Weights of a small mixture-of-experts language model, trained from scratch on English Wikipedia: 10 layers, 4049 steps.
Below are experts of layer 6 (counted from 0) of a mixture-of-experts language model. Rows are named router (the router's row for the expert), up (a neuron's input weights, with its number) and show model dimensions 0-191. Each number is 128 + 32 x the weight over its row's rms, rounded and kept within 0 to 255.
After each expert's rows: "comes after" lists some tokens at least twice as common just before its tokens as in all text. This comes from a sample of Wikipedia text that the model never trained on. Tokens count by the router's weight.

# expert 57
router [100 117 115 177 130 150  98 156 151  92  80 100 125 212 122 146  98 107 122 105 185 184 145  81 159 149 173 152  37 173 157 127 118 122  94 150  94 167 158 145 160  94 126 143 134  81 108 109 101  89 173 147 168 117 195 192 138  91 104 106 131 109 164 166 122 134 122  83 115 137 156  83 122  86 130 178  91 156 166 171 113  83 151  69 138 161 111 140 100 123 128  97  89 115 169 119 117 160 118 172 139 140 136 135 118 105 124 125 123 136 146 129 126  84 111 112 129 131 135 131 122 112 193  93  68 108  91 135  84 168 139  92 117 201 148 138 111  83 168  95 123 127 120 175 111  80 140 151 164 137 127  89  96 155 173 139  64 142 159  81 142  80  85 170 125 106  78 176  89 122 164  93 154  46 184 103 118 105 177 184 131  95 121 156 134 130 127 119 181 143 148 107]
up9 [107 125  95 192 136 193 100 103  89 156 146  78  96 123  75 139 174 116 197 171 129 108 130 106 138 152 132 129 134 136 152  87 106 171 125 104  94 111 162  54 121 181 121 166 158 117  61 159 118 178  85 117 137 161 119 130 108 117 108 117 125 107 167 111  93  94 103 129 138  92 135 161 107 100  93 144  76 114 151  88 133 190 200 177 153 118 109 130 110 130 131  56 156 210 102 169 146 161 136  86 146 174 167  92 128 108 142  60 141 153 116 164 136 115 130  73 111 146 204 167 122 100 176  99 120  85 127 135 154 178 173 150 123 116  75  70 121 162 130 121 120 160 134 138  91 119 103 102  99 114 130  95 110 148 128 197 119 129 101 115 111 146 109  96 151 146  82 106  89  31 101  87 167 129 147 164 133 118 110  87 145 134  99 136 136  77 145 139 187 132 135 113]
up10 [ 94 157 104 161 112 168 155 134  90 131 160  57 128 133 145 160  95 105  95 181 146 128 104 125  47 153 111 119 156 131 133  83  88 139 152 126 102 114 101 103  91 144  90 207 168 150  73 118 141 185 123 183 141 123 138 102 158 111 150 160 139 102  76 139 156 192 140 121  87 159 115 121 174 166 153 158 124 181 146 139 126 137 169 204 172 147 126  88  81 100 109  80 129 144 101 176 169 151 136  95 115 165 134 170 122 160 135 137 105 165 194 132 120 110 168 103 177  26 142 126  97  86  98  90 123 131 119 111 121  86 159 127 158 151 125 157 143 109 176 143 125  96  68 174 179 114 105 144 201 141 139 132 160 124 112 130 101  82 120  46 129 116 121  67  99  83 107  88 153 137 106 120  86 150 119 185  84 137 113 110 121 122 102 137 115 142 131 114 187 106  92 131]
comes after: " |", " the", " /", "\"", " was", " a"

# expert 34
router [109 103 137 127 143 185  93 101 161  76  79 156 109 185  99 151 148 104  85 169 159 154 174 142 128 154 155 130 116  89 193  87 170  81 138  85 125 129  84 106 118 160 119 171 135 106 100  57 132 124  95 133 135 181 192 187 147  98 125 168 177 133 143 138 123 137 134 102  89 153 173  87 108 100 131 151 164 136 168 172 110  67 136 127 103 123 116 156 110 199 115 157 139 123 148 134 116 165 158 107  55 115  68 152 142 136 123 123 121 128 155 145  87 107 115  71 126  91 166 138 141  90 161 144 138 102 187 164  99 114 101 176 110 190 160 158 105 109 128  98 180 105  81 156 168  90 125 103  96 161 126  60 158 146  88 143  70 149 119 106 144  92  93 180 161 149  72 161 137  86 117 108 101  66 128 165 126 108 149 147 105  97  78 174 114 111 105 108 143 158 159 178]
up3 [123 167 128 150 106 120 115 166 114 131 210 180 147 101 211 134 125 126 118  77  72 118 154 150  98 107 126 117 165  98 120 128 142 136 122  78 139  91 141 106  53 151 127  94 156 151 103  56 109 146 111  96 106 138  85 102 141 157  98 133 106 143  83 167 150 116 104 132 143 110 143 164  89 133  91 111 135 180 155  92 141 142  70  94 136  86 139  92 145  60 182  89  76 155 164 115  86 119 163 129 145 132  93 144  77  77 119  78 174 102 150  98 144 118 131 199 145 170 174 164 110 199 154 135 144 112 170  89 177 102 103 107 119 106 111 145  85 121 159 167 123 147  72  93 174 116  74 116  94 170  95 193 153 160 167 143 146  69 105 132 131 127 182 134 169 141 143 154 157 107 123 106 103  94 137  69  88 137 132 171 148 149 153 186  96 118 133 152 125 169 108 166]
up4 [ 49 160 116  95  52  89  73 102 114  99 216 140 104 108 140 144 129 122 136 164 116 121  90 169 124  83 122 168 170 160  94 126 139  89 110 135 112  69 151 132 114 122  59 124  98 116 105 138 137 127 106 144 151 127 206 106 117 115  95 126 162 120 139 103 113  99  78 168  74 136 133  84 133 127 127 132 151 111 163 108 141 141 129 102  88 125 121 142 117 149 178 115 103 133 150 173 117 122 127 162 138 104 124 158  60 150 170 132 192 125 129 157 108 102 138 171 124 131 181 116  92 156 160  87 126  87 167 144 155  62 149 104 100 104 125 138 105 143 112 130 117 159 122 209 168 137  98  96  94 108 126 184 177 135 173 155  85  84  52 158 116 170 120 202 148 151 161  65 134 134 106 143 170 169  93 113  75 152 126 139  54 128 105 104 160  95 196 128 162 127  86 134]
comes after: " |", " the", " a", " and", " to", " was"

# expert 70
router [190 114 138 136 152 134 175  71 153 111 160 110 102  88  95 167 132 101 157 131 148 181 101 162 124 134 173 143 151  89  15 172 107 104 129  66 116 155 151 134  77  80  68 122 132 134 108 163 128 105 116 126 174 116 207 155  99 142 154 181 130  87 138 183 129 126  98  80 156 142 152 147 188 143  84 142  76 123 164 119 165 145 132 141 126 157  83 143 166 131 153 174  64 128 119 143 114 107 187 128 164  93 141  85 179 159 139 133 150 132 160 143  96 148 164  88 135 127  70  89  86 155 128 171 104 151  83  86 140 157 148 114  99  75 108 167 147 153 129  78 136  72 144 149  98 132 141  75  80 132 140 125 103 113  94 178 109  82 135 108  97 144  75 105 143  99 151 136  77 131 110 124 103 153 142 111 120 186 139 124 160 146 143 195  99 115 111 133  94 141 184 168]
up0 [152  68 126  95  89 149 134 110  96  97 154 186  82 109 129 135  99 130 137 143 132 126 127 104 113  66 165  83 172 124  81  88 174 145 122 166 170  68 155 111 132 133 102  96 118  85 129 133 181 122 164 154 131 137  98 120  75 164 104 143 146 160  99 132 148 109 149 175 150  97 169 131 130 163 117 145 130  64 110 195 169 147  74 116  70 167  95  63 155 183 115 175 196 157  92 150 126 126 131 166 146  68 110 155  88 109 141 157 187  93 129 129 147 157 141  91 119 148 111 122 149 149 174  94  88 139 149  65 109 144 177  78 108 158 172 103 152 118 116 158  98 145 153 139 176 104 127 115 156 165 127 143 104 116 126 102  94 165 150 160 134 238 124 106 110 132  85 161 161 149 133 137  51 151 132  94 145 156  70 128 126 193 166 117 139 151 131  83 149 138  88 150]
up1 [128  87 142  94 147  88 101 123  52  84 195 135  88 187 102 193 113 157 133 141 142 136 168 125 121 111 111 162 124 192 107  83 151 198 176 157 102 168 162 112 156 101 102 128 128 141 128 172 154 166 133 158 106 129 136  95 173  91  58 165 153 131 115 120 110 111 124 130 160  86 161 200 144 101  86 177 129 153 159 177 137  94 102 110 121 170 106 184 124 113 175 138 102 150 159 129 168 122 135 107 104 101 147  72 153  87 100 166 115 150 139 144  95 124 119 123 175 128 119 109  94 131 134  92  93  99 127 150 165 163 176 119 153 111 115  86 123 129 103 165 118 180 119 108  95  96 149  73 166 129 132  63 144  68 120 105 128 101 172 115 159 141 145  62 145 150 126  92  93  80 121 162 160 121 105 150 157 106  75 135 137 156  86  57 108 125 113 183  86 211 171 110]
comes after: " |", "-", ",", ":", " by", " in"

# expert 31
router [ 77 108 103 120 130 163 132  79 107 108 130  69 180 134  87 201 140  87 143 121 170 202  96 111 114 122 167 126 171 147 147 111 133 155 115 183 169  76 115 143 107  98 146 107 151  95 104 128 121 184 145 127 133 177 156 156 129  74  96 113 124 102 142 100 131 148 115 138  68  71 163 144  77 111 123  85 133 171 158 109  71 100 162 110 157 123 105 141 154 149 121 152 130 181 138 143 118 164 154  58 154 121 109 119 166 122 129 170 150 176 144 154 163 181  52 104 128  95 169 146 105 130 158 131 151 173  56 185 160 105  84 134 112 124  67 110 106 156 134  39 133 152 114 118  77 113  85 134  93  84 157 119 187 176 101 163 144 113 121 127 139 179 123 147 118 173 147 121 141  95 148  86  86 124  73 133 142  66 116 131  92 138 126 164 153  96 124 195 139 143 102  99]
up4 [ 80 115 152 172 110 157 104 162 167 145  78 134  70 135 116 157  69 137  70 134  91  87 133 104  84 135 160 122 126  97 176  98 139 170 126  61 159 176 133 107  95 113 184 143 159 150  88 170 116 153 133  94 102 103 146 136 133  92 115 108 122 123 169 127 118 156 143 143 121 132 143 135 161 131 169 135 165  41 166  85 167 140 140 101 194  78  99 112 133  75 188  87 169 143 148 170  84 121 206 152 132 123 117 126 160 155 162  91  73 136 148 178 155  68 102 132  65 159 150 139 138 157 162 129 102  99 107 131 144  71 176 171 132 116 120 107 138 168 214 127  86 130 115 129  96 162 143  76  90 141 145 114  89  89  68 145  92 115  94 103 105 161 138 123 200 131  84 129 109 107 176 150 114  95 152 178 166 171 143 146 124 110 165 113 113 162 140 126 161 131 148 129]
up5 [141 157 130 180  97 198 106 141 121 117 144 132 149 129  93 157  32 163 210 102 129 127 152 118  91 115 119 154 137 117 145 176  96  99 159 188 143 133 124 127 149  97 121 103 149 120 137  85 206 149 194 147 111 155 148 151 141  75 136 135  76 158 145 138 116 165 110 114  99 106  96 137  59 134  54 126 125 146 125  89  96 128 115 137  84 148 134 150  99 113 109  92  77 145 186 171  92 157 138 111 119  93 144 148 215 133 166 144 152 105 108 147 119 147 116 136 106 123 114 147 126  86 207 128 127 101 100 170 113  89 119 127 131 157  58  77 133 170 112 120 140 163 114  97 137 124 102 113 120 104 114 117  54  93  92 172 136 122 163 153 121  98 138 172 136 128 178 129  24 119 129 127 142 133 122 184  97 131  84 159 188 100 135 119 190  90 128  75 103 145  83 132]
comes after: " |", "|", "\n", "-", ";", "---|---|---|---|"

# expert 6
router [166 113  98 104 125 156 138 212  91 174  90 165 135 146 159 107 114 135 107 123 116 133  78  81 100 163 175 174  92 110  96  58  99 156 129 151 161 106 128 171 135 146 147 112 144 136 137  98 154 187 161  98  98 140  86 153 134 112 183 115 175 172 105 113 160  91  78 136 107  98  89 167  98 140 169 120 160 161 103 124 105 155 114 186 111 172 122  69  80  75 127 141 107 188 117 107 145 184 118 114 132 152 150 143 161  94 130  68 136 135 156 110 154 102  81  76 188 147 179  77 140 154 121 156  95 162 169 142 120 170 140 136 112 157  72 147 113 157 144 101 122 184 152 164  94  77 141  90  63 110  92  82 100 136  95 161 117 134  55 121 123 125 109 135 119  67 137 132 113 157 125 132  81 160 124 132 122 136 127 101 154 230 149 109 140 147 156 138  92  71 145 115]
up12 [128 139 114 113 154 130  94  90 125 164  52 107  82 162  90  83 142 186 156 151 127  66 152 165 149 123 144 202 124  88 101 165 129 124 105 153  36  64  96 148 117 141 106 157 110 156 118 101 124  71 142 105 136 120 153 134 135 160 145 125 134 158  84 101 157 128 109 129 146  87 121 123 122 114 112 116 123 170 117 105 136 169 122 149 135 103 173 120 123 103  67 127  96 160 134 111 130 164 135 194 142 119 193 114 124 111 137 171  94 112  83  97 156 117  89 119 137 191 141 175  38 102 150  59 161  88 100 148  85 141 152 111 143 174 187 156 183 145 130  98 144 119 164 161 114  96 117 175 138 192 131 143 107 144 188  97 132 136 141 171 178 118 147 124 174 108 139 127 142 127 167  61 155 150 160 160 180 148  99 142  98 101 105 115  97 110 106  91  56  84 175 174]
up13 [142 105 181 115 157 179 108 122 103 156 147 149 134 119  41 121  98 126 121 190 141 144 161 124 154 124 144 105  73 174  98 130 164 162 105 124  91 123 142 149 104 118 100 146 178 112 153 146  70 153 166 192 111 131 149 115  78 158 111  99 109 142 165 113 121 124 139 136 147 169 121  87 173 120 138 148 172 144 123 161 103 129 141 186  82 154 110 103 109 115 101 151 162  67 126 116 179 180 154  96 124  90  57 186 100  97 124 167 101  82 137 138 110 107 138  85 119 136 115 146 147  95 132 173  75 109 172 125 119 124 125 112  34 119 124 112 114 125 116 109 141 141 138 109 107 144 185  83 195 100 108 209  65 123 147 151 110 104 155 101 137  91 183  66 149 134 124 168 110  91 112 186 148 135  76  72 112 193  85 176 161 190 129  94 152 133 137 128 136  98  75 121]
comes after: "s", ",", "ed", "ing", " he", "ation"

# expert 2
router [130 105 109 143  62 169 106  99 123 167 160 110 126  84  86  93 154  95 144 106 115 129 119 128 172 174 168 117 150 160  63  99 102 102 144 102 130  90 121 141 122 109 128 146 118  98  87  92 150 180 204 117 113 114 160  76 140 117 140 158 119  76 136 166 147 129 183  98 138  98  96  94 119 101 121 180 125 109 175 127 114 128 125  90  67 122 183 155 128 151 183 176  82 175 158 146 126  94 153  83 106  91 135  98 136 131 139 116 127 116  73 145 137 152 157  41 175 115  96 109  95  69 182 178  58 118 149 148  61 130 137 186 166 147 102 156 206 172 131 146 179  84 140 128 154 122 118 140 140 105 114 134 115 119 138 163 192  74 177 108 101 144 115 122 137 115 100 118 115 162 141 171 123 112  78 132 124 123 165 176 170 135 165 152 154 106 119 166  69 111 157 191]
up3 [111 107 136 129  68 173  95 119 111 183 116 117 100  43 167 126 108 158 124 130 130  95 162 129 130 100 181 185  58 124 123 122 102 192 149 136 116 114 130 123  94  97  70 131 211  96 173  56 135 128 149 116 170 167  80 134 174  93 139  60 163  72 119  74 150 109 140 104  57 153 131 131  84 127 207 126 125  94  74 127 153 109 146 134 121 165 114 135 124 116 139 110 133 135 130 102 116 136  98  88 140 201 122 178 154 185 155 109 128 105  94 143 123 136  75 176 219 150 107 115 113 166  64 202 120 117 110 154 159 150 153 123 104 116 101 170 167  97 120 130 164 183 155 117  99 149  70 112 118 143 135 181 128 157 141 169  72 108 115 110 138 135 127 136 174 124 165  93 117 140 137 142 110 138 142 142  97 140 116 146 116  91 121 110  74 114 138  82 117 109 102 144]
up4 [133 192 140 115  88 131 127  99 100 117 104  94 128 124 148  95 128 137 103 166 134 109 103 135  55 113 134 163 142 166 107 150 125 108 132  95 145  56  88 158 142 103  65 154 133 163 130 115 111 108 146 126  89 131 163 118 184  96 111 185  88 125 106 144 149 114 114 126  87 120 102 179 165 149 175 133 105 154 150  93 119 139  85  63 147 120 201 183 146 178 120 165 210 132 109 143 114  89 157 165 130 157 147 166 134 146 121 138  91 118 115 102  82 157 117 134 213  94 187 166 151  73 180 127 166 102  91 127 104 122  73 162 145 198  84 138 115 123 124  85  72 129 140 178 186 154 135 114 180 121 201 139 158 108  65  81  87 114 113 134 117  74 179 132  96 123 127 168  90 144 168  77 110 134 102 168  90 165  89 140 160 141  96 127 148 112 127 133 131 139 116 160]
comes after: " ", " |", ",", "-", " the", ":"

# expert 78
router [171 145 103 142  98 190 125 138 145 143 126 147  92 110  72 104 150 142  96 167 144 162 108 159 158 147 206 152 157 123 109 140 117  59 131  49 114 175 201  91  94 143 107 105  69 157  94 126 150 136  92 168 131 148 125 125 161 111 150  91 126 113 121 114 152 118 171  93  87 146 197  92 140 131  95 143 109 143 126 215 121 148 176 108 117 124 166 148 105 146 174 128 138 109  99 136 139 135 164 121 149 115 143 136 187  94 183  86 110 112  79 116  91 134 134  71 127 124 116 103  88 130 149 168  64  79 100 119 111 126  91 157 151 182  97 139 121  91 132  73 190  81 100 184 119 138 131 171 142 132 188 145 170 115 100 185  85  90  93 113 134 177 116 133 190  90  85 169 154 140  96  89 102  92 139  80 122 125 138  76  83  96 107 132 108 130 172  97 128 151 163 115]
up0 [164 150  91 108 164 149 122  98 116 137 179 100 178  85 140  97 177 102  85 155 111 159 160 107 154  71 128 109 121 114  96 155 156 173  99 126  79 136 119 130 171 123 142 119 115 107 120 115 196  98  94 191  59 130 107  61 160  72 100 141  79 105  68 136 152 114  95 215 134 158 175 135 164 120 118 157 154 159 164 123 193 111 129  74 117 113 139  99 118 155 129 123 138 130 187 222 118  80 114 179 107 125 198  90 142 144 137 162 118  93 152 154 142 134  56  55  78 167 160 167 118  75 103  82  85 136 111 160 141 122 156 129 122 108 130 162 132 137 108 187  85 146 161 187 171 121 105 111 132  83 147 156 118 139 134 127  83  67 179 112  85 140 142 103 142 129 114 108 106 168 143 117 114 136 161 113  97 116 132 168 119 147 103 149 106 111 132 139  97 132 138 103]
up1 [160 101  72 131 111 153 140 150  93 161 143 164 129  95 110 145 135 153 145  78 147 105 138 179 134 159  98 122 119  93 135 141 139 153 164  80  67 114 147  91 156 139 211  96 117 158  86 139 157 137 100 177  77 161 164 155 192  86 167 111 157  90  89 144 126 134  35 161  64 115 118 100  78 121  80 107 112 129  97 115 130 145 137 125 163  85 137  96 166  88 121 149 185 145 136 136 145 145 127 125 103  60 105 109 131 173 124  87 105 112  83 156 122 125 137 207 143 129 149 186 123 142 105 156 101 147 169 114 154 152 166 121 142 140 118 143 137 174 139 143  86 114  91 174  99 113 143 179 127  95 115 162 131 158 130 138  67 141 201 179  97  97 114 141 135 107 106  98 152  76  67 166 171 211  58 137  99 152 179 162  99 125 106 151 120 156 137 115 129 121 111 185]
comes after: " the", " and", " to", " a", " was", " of"

# expert 29
router [145 124 103  88  67  77 111 134 129 105 142  97 139 186 146 126 101 145  97 132 120 162 147 168 132 108 111  90 138 134 144  24  97  53 136 120 187  49 132 146 152 161 172 136 180 166 116 117  87 181 147  93 112 111 157  79 116 164 207 137 129  85  97 170 115 119  95  89 151 126 170 153  90 180 139 147 114 115 139 155 160 128 107 104 135 166  75  85 103 117 103 119 168 116 121 106 146 142 137 149 135 111 116 162 135 104 106 143 154  75  43 171 105 113  96 133  91 172 106 127  97 145 144 171 158 132 203 137 140 134  56 162 111 160 140 128 123 116 138 150  95 146 181 167 137  86 122 114  77 120 151  87  97  99 129 123 162 154 174 153  74  72 167 109  79 120 158 174  89  89 131 149 139 133 104 187 132 117 121 133 153 145 171 124 102 181  88 119 133 161 117  87]
up3 [141 185 120 127 115 117 149 100 124 150  93 188 160 145 113 125 123  57 140 152 105 111 140  46 142  73 151 210  72 128  96  86  84 113 140  62 139 127 139 147 173 139  72 126 139 164 134 150 133 114 140 136  95 161 169 169 100 183 107 110 175  93 103 147 110  99 163 159 157 133 143 108 144 188 160 182 151 124 124 160  77 118  75 119  50 181 101 148 107  92 147 117  97 106 103 191  71 129 106  92 107 188 136  90 127 112 135 110 119  88  79  99 139 190 114 113 135 128 143 107  95 129 166 137 113 126 133 143 174 128 126 103 170 120  94 159 134 120 154 145 196  95  95 215 100  99 193  82  92  97 143 155 100 140  93 199 125 135 125  97 129 144 150  77 114 127 126 107 105 124 120 150 141 106 134 111 127 132 102 129 141  73 187 156 128 106  94 147 131 192 134  91]
up4 [129  99 160 157 151 114 142 167  70 121  70 127  84 108 167 121 149 178 135  46 142 167 189 153 204 187 141 116 202 149 167 130  99  87 125 163  87  95 105 147 146 113  87 153 107 189 140 170 121  98 145 121 163 153 126 126 121 130 171 150 104 113 127 127  91 138  94 168 130 119 102 100 167 146  82 208 127 173 181  71 166 147 132 138 144 134  82  87 115  89 129 175 161 118 156 133 177 154  90 125 152  87 142 140 163 119 103 121 120 158  43  99  40 148 136 120  99 112 121  88 133  86  54 184  61 127 149 143 130 143 168 159  97 163  90  92 132 112  94  93  93 139 162 110 185 107  69 135 158 105 176  81 120 129 132 121 106 118 124 120 128  93 140 102 126 142 146 145 148 102 109  91 168 179 144 116 144 128 145 114 148 139 133 100 117 120 146 151  78 122 119  95]
comes after: ",", ".", " that", " 19", "ed", " However"

# expert 48
router [126 134  83 176 134 196 137 115 121 123 103 145 159 204  96 101 128 153  80 105 142 117 165 143 156  66 170  98 158 117 158  89 116  31 128 157 107  89 125 161  79  67 119 133 147 152  95 103 113 134 151 103 149 143  66 117 181 115  99 162 124 130 150 117 133  97 199 123  53 155 145 155 122 141 179 176 150  72 115 118 103 112 147 174 100  74 144 158 142 159 140 164 177 131 152 109 141 138 180  74 150 130 134  78 153 121 109  87 119 115 134 129  72  66 171 117  82 107 105 131 135  85 191 120 134  73 125 154 121 109 178  95 132 142 141 158 159 165 154 116 208  82  97 146 200  96 127 135 157 134 144 139 160 109 110 127 151 102 153 133 107 155 104 150 126 132  88 165 102 108  99  79 141 121  83 133  95 225 124 147 123 115 108  93 135 124 133 126 115 118 167 171]
up3 [122 183 163  92 148 108 142 133  88 131 131 154  88 102 147 138  76 140 163 181  66  98 108  77  77 109  79 178 117 160 201  99  82  84 144 171 173 137 123 136 125 184 112  72 168 119 109  94 150 119  97  87 106 114 128 162 110 159 146 165 157 175  96 159 160 110 147 141 182 158 169 162 113 110 144  92  88 158 112  55 122 175 146 122  74 108 177  74 150 148 129 136 155 104 167 177  87 134 144 109 140 101 137 115 100  97 124 115 127 154 110 114 139 170 137 170 121 133 152 110 154 146 151 127 130 128 149 125 136 125 125 174 147 208  83 130  99 121 128  53 163 135  84 147 196  79  78 119  66  90 114 175 128 118 146 104 119  90 127 141 105  85 124 104 110 110  80  95 111 192 173 137 148 104  88 141 123 130 173 152  95 139 167  90 142 160  55  86 125 132  85 128]
up4 [ 86 147 195 144 112  64 113 110  98 125  98 133  58 110 110 141 129  85 144 115 125 123 185 154 138 154 133 132 123 143 161 110  47  99 143 113 147 138  92 140 136 167 137 113 121 123 140 135 140 155 165 142  82 156 146 137 182  94 137 139  95  93 133 178 110 110 189 139 158 148 121 143  67 154 118 150  84  91 101 122 136 122  77 174  82 155 149  59 117  80  71 155  86 157 136  67 117 137 102  92  79 155 129 153 174  77  69 110 107 122 128 132 149 203  94  88 149 148 120 178 138 182  99 159 133 120 140 108  51 121 111 132 182 191 113 143 122 128  93 156 107 142 144 166 186 161  89 105 159 135 159  92 167 176  79  83 139 182 195  77 138 137 138  95 136 156 125  95 174 160 154 139 141  86 102 160 141 118 146 168 179 144 124 127 102 164 103 113 123  70 128 140]
comes after: " as", " is", " of", "ing", " the", " and"

# expert 17
router [160 123 153 146 165 141 179 157 128 123  66  92  93 149  88 153 105 140 107 183  68  98 105 153 126 135 154 120 113 132 132 113 114 119  77 164  88 125 117 144 104 164 169 149 110  91 148 113 157  76 176 111  76 152 153  57 145 123  89  81 149 108 123  71  65  92 150 151 104 128  96 189 100 143 152 210 167 180 139 108 159 143 155 141 124 148 191 100 169 115 140 193 138  78 215 102 170 153 121 150  81 124  66 111 109 125 153 152 121 171 123 205 108 178 136  94 104  92 126 125 112  82 112 125  56 103 115 139 150 127 158  96 106 107 148 107 124 157 149 124 113 137 171 103 105  82 113 177 133 148  95  85 113 119  98 145 155 112 112 165 117 126 158  50 100 179  96 121 132  85 144 145 125  95 130 154 108 114 165 109 106 173 106 146 168 122 141 170 196 110 107 132]
up3 [163 163 166 157 105  57 171  84  86 148 131  92 123 122  89 176 180 147 126 108 168 143 121 132 120 112 152 146 163 106 135 158  93 103 102 130 110 105 103 157 163 159 153  88 150  92  83 134 164  84 135 182 168 133 137 125 147 133 170 150 155  89 163 174 115 144 100 163 126 125  74 132 117 116 121 106 104 134  84 153 125  66  68 126 169 108 141 129 193 146  97 103 150 148 187 100 116 151  96 104 110  77 132 112  71  79 158 160 188 128 107 140  58 173 118 109 146 147 131 130  93  97 123 154 134  92 219 110 197 117 113  72 155 107 153 134 144  96 169 119 133 155 132 117  91 105 114 180 101 101  98 133 102 139 130 158  96  81 149  95  69 167 100 121 112 138 128  97  83  90 111 108 121 191 138 142 123  93 152 137 126 208 209 150 148  85  98 179 160 146 114  77]
up4 [102 176 118 169 140 175 152 115 118  90 182 133 175 172 100 114 107 105 146 130 172 145  89 141 103 126 142 188 134 100 139  89 139 140 145 133  89 139 194 163 120 147 126  93 113 150 150 150  98 143 195 178 130 194 117 124 133  80  89 173 107  93  76 158 121 153 119 134  96 176  96 111 112 147 132 130  70 174 132 168 131 117  82 189 133 176 147 107 178  65 128 134 118 145 135  63 139 111  93 124  62 108 120 127  95  78  89  96 122  75 160 139 131 125 192 127 102 163  80 103 149 135 175 120 131 117 135 131 117 156 109 115 190  81 103 163 164 128 153 137 141 100 133  82 131  99 108 205  46 134 121 100 149 125 115  88 176  92 121 153 107 113 110  65 145 122 152 135 157  85 192 171  89 106 131 133  96 143 113  51 156 172 115 136 120 151  91  98 131 196 140 117]
comes after: "\n", ")", " (", "|", "-", " 0"

# expert 65
router [116 154 150 120 177 176 142 107  66 125 115  97 152 104 107 132 165  62 124 148  62 217 117 152 120 153 129  90 107 169 105 140 114 176 127  83 116 117 131 106 100 112  91 166 103 173 128 110 104  86 158 173  74 145 108  79 126 175 132  90  97 131 157 113 147  85 108 198 160 148 149 155 159 137 171 150 122 126 144 199 148 124 164 154 140 162 132  61 153 128 113 151 149 181 149 145 159 104 106 126  86 114 141  84  78 141 105  87 100 141 157  84 111 118 133  55 183 119 114 133 129 156 134  89  84  97 116 145  96 177 107 167 139  87 129  83 146 184 120  63 117  83 104 144 210 127  86 128 123 158 116  87 134 120 149 143 146 138 166 131 118 187 153 152 174 115 149 128 107 143 119 102 104 136  77 175 142 183 146 138 126 143  91 147  40  98 144  92  98 170  93 142]
up0 [ 71 120 130 145 178 202 121  98 100 135 125 143 163 136 143 138 122 131 122 114 162 106 159 100  67 143 120 149 148 104 163  89  55 182 126 145  97 101 107 147 125 124 140 132 142 100 179 156 140 172 143 157 114 153 154  85 200 101 176 164 171 115  97  93 108 116 100 145 113 138  94 154 151  98  64 145 106 166 225 135 149 167 149 132 147  60  77 180 138 131 145 122  97 130 110 107 103 233 104  60 121 147 105  96 149 127  70 165 126 133 115 135 113 153  96 141 144 131 142 110 105  96 159 116  87 132  96 130 171  74 211 127 142 109 150 129 138 135 143 116  79 119 143 146 160 123  84  87  75 186  79  94 109 168  92 172  94 140  88 126 120 115 156 121 149 150 127 123 108  77 140 199 106 117 118 141 154  91 148 171 171 177  76 134 102 139 136 136 109 160 116 175]
up1 [103 142 102 130 197 155 144 165 114 153 142 154 141 175 149 128 151 143 120 138 110  87  90 116 114 123 176 114 147 146 137 158 155 130  82 125  61 108 113 154 117 122  73 178 141 133 121 106 138 124 169 172 138 129 188 129  83  82 139 102  84 159  31 138  83 131 108 101  99 136  98  93 144 137 153 143 180 167 158 138 106 126 149 149 132 181 185 191  86  89 137 164 116 127 188 128  94 127 109 148  99  97 162 132  99 124 141 155 153  48 129 138 158 171 150  70 156 133 129 143 166 118 143 191 139 109 108  92  79 133 100  98  73  69 157 150 136 143  71 119  44 156 201 173 182 143 146 101 121 121 178 119  91 159 117 135 155 121 134  92  91  90  95  96 150 135 174 105 141 115 107 145 122  78 160 181 116 112 126 157 102 146 170 120  59 130 130 155 139 187 131 174]
comes after: " U", "S", " United", " |", " New", " the"

# expert 8
router [ 82 111  77 122 142 149 164 149 119 145  50 162 122 152 134  72 159 148 111 127 134 146 107  59  95  98 115 185 127 113  95 105 144 139 163 112 188 124  74 150  95 154 166 149 162 161 174 108 109 168 173 104 141  83 140 157 163 117 154  85 172 170 110 114 113 135 131 114  91  74 129 171  70 125 158 103 109 166 115 136  77 167 127 193 160 158 126 111 137 158  90 160 104 154 137 115 122 141 118 126 121 143 184 132 180 151 139  97 128 169 146 121 155 132 107  59 106 182 155  85 152 156  98 115 124  84 132 135  89 185 138 124 127 165  90 169 140 149 157 162  94 130 151 164 100  96 159  78  71 145 123  72 137 138 111 191 123 177  51 122 117 134  92 116 137  37  83 106 108 169  84 151 127 124 131 134 168 126  96 135 113 190 160 100 152  98 141 113 107  45 134 120]
up12 [139 234 150  96 130  98 154 118 112 156 148 145 165 119 103 192 159 170 195 162 102 125 173 116 105  91 120 135 120 172 138 124 123 196 154  90 165 141 128 153  97 131 107 140 183 215 121 150 137 149 125 148 166 142 162 159 112 153 161 115 136  91  57  67 143 128 155 118 174  93 186 158 109 135 118  86 135  79  85  91 140 109 176 120  91 129 165 144 100  77  76 118 121 127  60 170 101 129  76 111 124 171 153 109 119 149 117 117 128 131  73 129  94 155 143 132 138 125 148 161 129 160 147  97 103 127  91 175 178 127 173  76 167  89  95 158 122 134  90 126 168 118 123  96 118 138 147  57  96 162 170 136 168 108 123 167 141 124 113 127 129  92 171  87 117 152 129  71 110 162 150 192  92 132 130 163 120 156 118 114 103  74 184 136 146 107  99 155 100 100 164  68]
up13 [ 80 174 164  97 119  52 150  83 128  87 187  53 159 165 156 136 143  33 136 106 153 134 165 154  88 127  89 121 140 107 201 100 141  99 146  72  97 143 127 141 108 171  89 130  82  91 152  69  96 150  81 139 102  97 129 150 127 136  86 148 126  93 148  39  96 127 139 195 146 122 185  81 109 110 117 150 118 141 146 171 135  74 162 135 121 145 140 172 138 160 163 139 154 112 144 113 127  91 104 170 118 175 199 150 189 138 110 139 162 126  97  94 125 125 157  71 112  94 109 115 132 102 153 122 137 112 126  85 182 125 124 141 141 180 141 181  48  64 170 103 144 197 117 111 159 109 123  86 102 105 184 117 111 166 133 129  90 126 150 149 120 136 121 128 132 142 141 133 131 105  90 118 177  87 105 161 122 114 138 168 142 131 127 101 133 129 115 156 141 171  85  99]
comes after: "ed", "s", " of", " in", "ing", " to"